config = dict(
    n_experts=16,
    routed_scale=2.0,
    norm='rmsnorm',
    rope_base=1370.0,
    rope_fraction=1.0,
    attn_scale=0.125,
    parallel_block=True,
    init_std_up=0.0398,
    optimizer='muon',
    lr_mult_o=1.41,
    grad_clip=1.0,
    seq_len=1024,
    doc_mask=True,
    train_tokens=457000000,
)
Below are experts of layer 2 (counted from 0) of a mixture-of-experts language model. Rows are named router (the router's row for the expert), gate (a neuron's input weights, with its number), up (a neuron's input weights, with its number), down (a neuron's output weights, with its number) and show model dimensions 0-127. Each number is 200 + 40 x the weight over its row's rms, rounded and kept within 0 to 999.
Before each expert's rows: "mostly gets" lists some tokens that are sent to it at least half of the time; "comes before" lists some tokens at least twice as common just after its tokens as in all text. This comes from a sample of Wikipedia text that the model never trained on. Tokens count by the router's weight.

# expert 2
mostly gets: "===", "==", ").", " ==", " ===", "s."
comes before: "\n\n", " The", "\n", "==", "The", "==="
router,187,169,228,169,278,210,209,210,185,203,238,231,160,229,132,162,149,144,209,215,182,192,201,233,262,214,263,192,235,178,167,209,138,279,183,184,147,169,112,227,222,180,166,230,229,277,197,182,215,211,234,208,211,125,231,123,153,192,219,224,149,143,165,212,92,223,206,146,263,228,154,186,127,193,198,275,192,222,172,245,215,157,194,244,229,196,179,247,192,149,162,186,148,268,217,272,212,260,171,265,217,193,172,223,188,185,134,216,204,157,199,162,185,244,180,271,209,236,251,233,222,149,117,189,138,169,190,225
gate1,240,249,207,208,215,155,110,144,242,236,145,234,187,203,136,207,242,153,203,210,249,232,146,169,238,275,182,199,230,237,146,207,196,175,142,257,246,154,181,255,263,241,263,229,180,227,228,92,151,210,209,177,204,196,243,186,167,155,231,203,247,147,209,210,191,212,161,158,184,224,123,220,128,197,175,162,187,237,169,247,204,235,215,128,193,217,211,260,173,256,213,224,145,156,199,255,208,195,200,208,246,199,171,192,143,236,187,217,248,262,208,246,185,202,123,195,144,195,142,228,285,130,173,123,155,194,173,168
up1,214,182,142,246,259,252,222,143,222,238,139,230,195,224,221,159,119,117,266,163,221,167,145,246,188,190,194,173,193,206,141,216,177,203,224,160,182,212,137,293,184,158,168,278,212,192,168,192,229,175,184,178,213,119,181,199,218,195,191,274,183,173,153,187,189,240,211,211,208,236,190,211,202,197,205,138,208,240,165,175,199,250,176,177,88,217,199,153,203,224,121,199,279,191,167,208,217,241,184,216,171,186,167,227,192,194,110,209,98,249,215,224,193,223,182,298,232,130,197,145,255,198,196,151,148,163,175,258
down1,200,226,265,215,247,219,150,157,287,170,207,196,250,177,242,182,195,187,264,201,145,186,216,200,146,251,178,192,156,235,167,152,264,200,231,132,124,166,125,122,134,226,141,273,219,161,156,194,221,211,190,190,167,274,245,170,243,212,226,185,168,161,227,285,209,228,150,251,235,227,153,182,195,246,282,150,219,226,140,184,190,229,147,257,129,162,166,186,280,147,236,253,224,185,220,178,190,212,193,209,205,173,210,263,179,223,200,218,159,179,192,193,163,160,186,154,177,246,204,204,187,170,148,117,164,170,147,200

# expert 7
mostly gets: " | ", " ", ", ", "; ", " in ", ") | "
comes before: "1", "2", "0", "3", "4", "5"
router,196,279,285,241,190,174,245,230,234,156,147,260,197,261,158,252,233,199,235,249,155,128,138,240,253,182,195,188,182,175,231,213,164,201,141,194,167,169,157,244,204,159,182,133,204,237,243,180,180,200,188,195,211,201,232,184,201,225,159,205,201,196,204,140,228,195,164,215,204,150,225,250,126,211,287,171,201,201,206,222,102,178,202,153,202,151,240,236,235,195,195,129,158,192,132,302,101,194,215,240,217,177,184,207,251,204,248,221,219,165,215,205,222,239,166,311,203,215,202,188,247,179,193,168,164,190,101,153
gate1,213,271,202,226,198,226,151,180,169,241,239,271,181,197,152,177,198,147,200,183,215,192,183,192,231,241,147,206,169,199,178,193,227,212,186,290,255,154,168,230,272,213,218,157,224,178,145,144,117,154,154,162,207,185,187,190,170,146,184,185,239,155,175,201,177,118,148,192,155,156,165,217,133,178,199,151,185,254,226,288,212,163,195,127,222,176,248,284,151,248,263,277,162,141,184,188,159,176,198,237,235,202,194,217,201,234,238,190,286,255,160,245,207,201,111,231,183,189,183,197,230,130,151,167,154,211,185,132
up1,200,183,183,209,245,258,243,193,209,211,196,231,165,250,167,169,171,169,274,159,288,198,224,239,245,148,209,108,162,162,152,165,189,181,273,181,183,179,140,273,181,223,211,187,206,160,145,171,247,187,170,178,167,157,213,187,229,187,175,210,178,247,143,214,204,260,209,192,191,210,123,230,229,180,219,184,153,192,178,180,200,271,143,177,122,204,193,261,207,171,154,172,193,221,111,234,227,192,176,219,100,179,212,208,210,234,74,183,137,242,222,214,166,244,173,243,228,146,142,162,283,200,169,173,134,188,173,246
down1,197,240,255,171,222,244,187,167,279,250,210,277,188,203,272,158,262,213,225,182,206,227,238,247,220,228,197,227,141,244,206,172,202,204,220,167,139,242,144,151,146,269,150,218,227,181,126,219,170,182,231,172,291,238,222,213,235,209,242,246,184,225,183,173,248,160,142,215,187,153,165,224,171,212,251,168,192,204,123,112,192,216,197,299,91,166,177,192,280,180,239,254,248,215,203,213,215,166,198,249,227,155,177,195,196,219,217,256,221,193,227,219,238,162,191,167,207,207,194,194,189,166,146,157,213,197,80,224

# expert 12
mostly gets: "17", "20", "10", "13", "22", "23"
comes before: " | ", ".", "–", " |", "; ", ", "
router,197,143,197,155,173,233,202,206,220,169,154,190,160,219,234,237,198,125,123,202,130,167,158,196,201,137,160,253,164,180,218,195,216,251,168,181,218,170,120,212,267,234,220,177,186,189,289,216,271,131,225,199,238,296,208,199,255,247,165,215,177,158,162,170,222,219,167,207,199,162,219,246,169,213,211,226,229,165,211,154,142,116,257,209,241,181,148,147,267,266,170,198,173,169,181,153,247,176,161,210,221,226,191,233,128,165,245,161,237,142,168,208,162,216,266,181,150,192,211,214,221,247,249,219,160,227,266,293
gate1,198,260,166,221,174,166,80,194,190,252,189,229,176,224,183,176,201,136,221,185,145,165,222,191,238,215,178,225,167,236,140,185,183,191,171,287,265,160,198,245,255,202,197,174,166,202,213,118,171,175,206,212,152,153,176,178,221,161,182,197,206,168,191,183,271,167,204,259,159,266,161,206,111,240,208,179,173,258,222,268,225,191,175,159,250,216,216,180,204,221,201,262,164,148,225,262,245,204,225,236,189,211,154,197,171,224,242,217,265,259,148,255,185,273,92,174,166,202,119,167,212,148,161,156,202,179,199,118
up1,210,135,224,216,201,234,208,149,165,238,193,226,106,226,191,139,195,156,225,144,245,189,200,199,194,195,249,163,171,195,141,188,206,170,227,82,177,170,56,229,155,175,246,230,206,166,154,167,230,204,202,178,219,126,205,204,240,154,198,201,219,176,142,191,210,251,172,174,243,177,200,187,236,175,184,155,221,186,129,186,264,241,173,130,158,222,209,231,215,208,160,233,157,216,169,308,197,170,239,257,145,181,211,263,226,196,74,180,213,289,215,148,171,202,191,235,232,220,222,156,188,223,187,197,166,179,183,200
down1,171,274,303,219,210,259,211,186,241,238,159,169,181,192,273,143,215,115,283,157,178,228,189,197,188,190,192,149,184,281,206,226,198,216,268,171,103,274,206,151,174,272,193,220,242,123,174,153,212,236,198,185,229,229,223,202,272,181,205,237,176,158,226,196,226,194,117,219,188,226,210,220,162,267,240,207,244,205,107,203,191,229,181,245,120,189,255,156,266,171,234,252,205,193,202,190,186,164,260,178,226,193,216,197,174,224,230,197,197,168,178,174,207,233,262,145,195,229,213,197,255,184,162,137,157,201,129,217

# expert 10
mostly gets: "\n", ", but", " but", ", while", "es and", " very"
comes before: "| ", "-", "|", "- ", "The", "  -"
router,223,187,190,157,233,239,259,115,93,143,209,190,245,180,247,205,117,217,217,251,271,225,244,118,166,216,192,262,173,173,191,187,265,267,181,176,218,219,229,173,213,188,190,208,188,210,161,232,234,127,187,253,214,185,213,219,172,186,197,159,191,132,131,150,259,236,165,182,217,239,251,210,191,141,177,249,257,212,207,204,218,173,236,195,211,206,209,248,225,168,160,135,164,272,127,200,250,228,246,229,196,168,214,261,182,198,192,141,137,200,182,131,154,231,267,199,230,230,196,276,249,179,118,246,186,200,165,211
gate37,216,257,156,238,184,135,185,160,264,240,162,157,112,201,217,163,158,122,226,229,187,177,116,226,214,213,235,161,263,227,184,159,179,173,213,268,182,136,181,179,206,233,223,194,123,208,241,148,121,175,212,113,221,215,238,218,245,240,244,231,281,190,236,120,173,283,226,172,199,212,214,126,169,188,205,181,238,305,213,223,228,207,189,205,279,217,195,170,231,254,249,257,231,150,200,196,168,170,221,122,147,196,174,170,190,223,194,202,167,180,205,269,201,161,189,222,206,216,239,255,216,223,207,150,156,232,175,197
up37,238,255,244,241,163,148,191,166,205,200,185,148,217,189,177,259,229,179,182,265,131,138,275,198,225,171,227,183,185,280,219,145,254,197,240,208,138,224,248,204,193,185,178,191,158,210,231,233,177,115,117,175,261,170,131,180,162,148,157,271,195,208,230,184,136,254,206,201,240,212,216,166,204,171,192,234,234,254,194,269,141,194,209,258,174,137,225,207,227,165,268,218,231,182,198,190,212,204,214,132,165,219,190,227,121,178,194,279,241,177,178,167,202,287,234,199,229,283,231,219,198,204,101,203,228,224,242,244
down37,214,260,135,213,291,169,208,181,208,160,285,141,232,187,190,175,205,236,223,174,241,146,161,214,187,146,223,240,169,228,187,169,217,170,243,199,154,177,272,242,191,127,156,173,246,171,139,235,144,280,148,212,258,167,213,200,163,177,167,214,237,180,202,163,167,177,227,204,259,169,252,230,238,242,216,222,201,177,155,224,221,205,261,232,205,193,154,215,157,93,262,234,196,210,272,127,212,220,211,164,186,207,221,196,121,193,190,171,237,146,163,181,219,274,162,169,289,249,282,198,238,215,150,193,210,176,251,232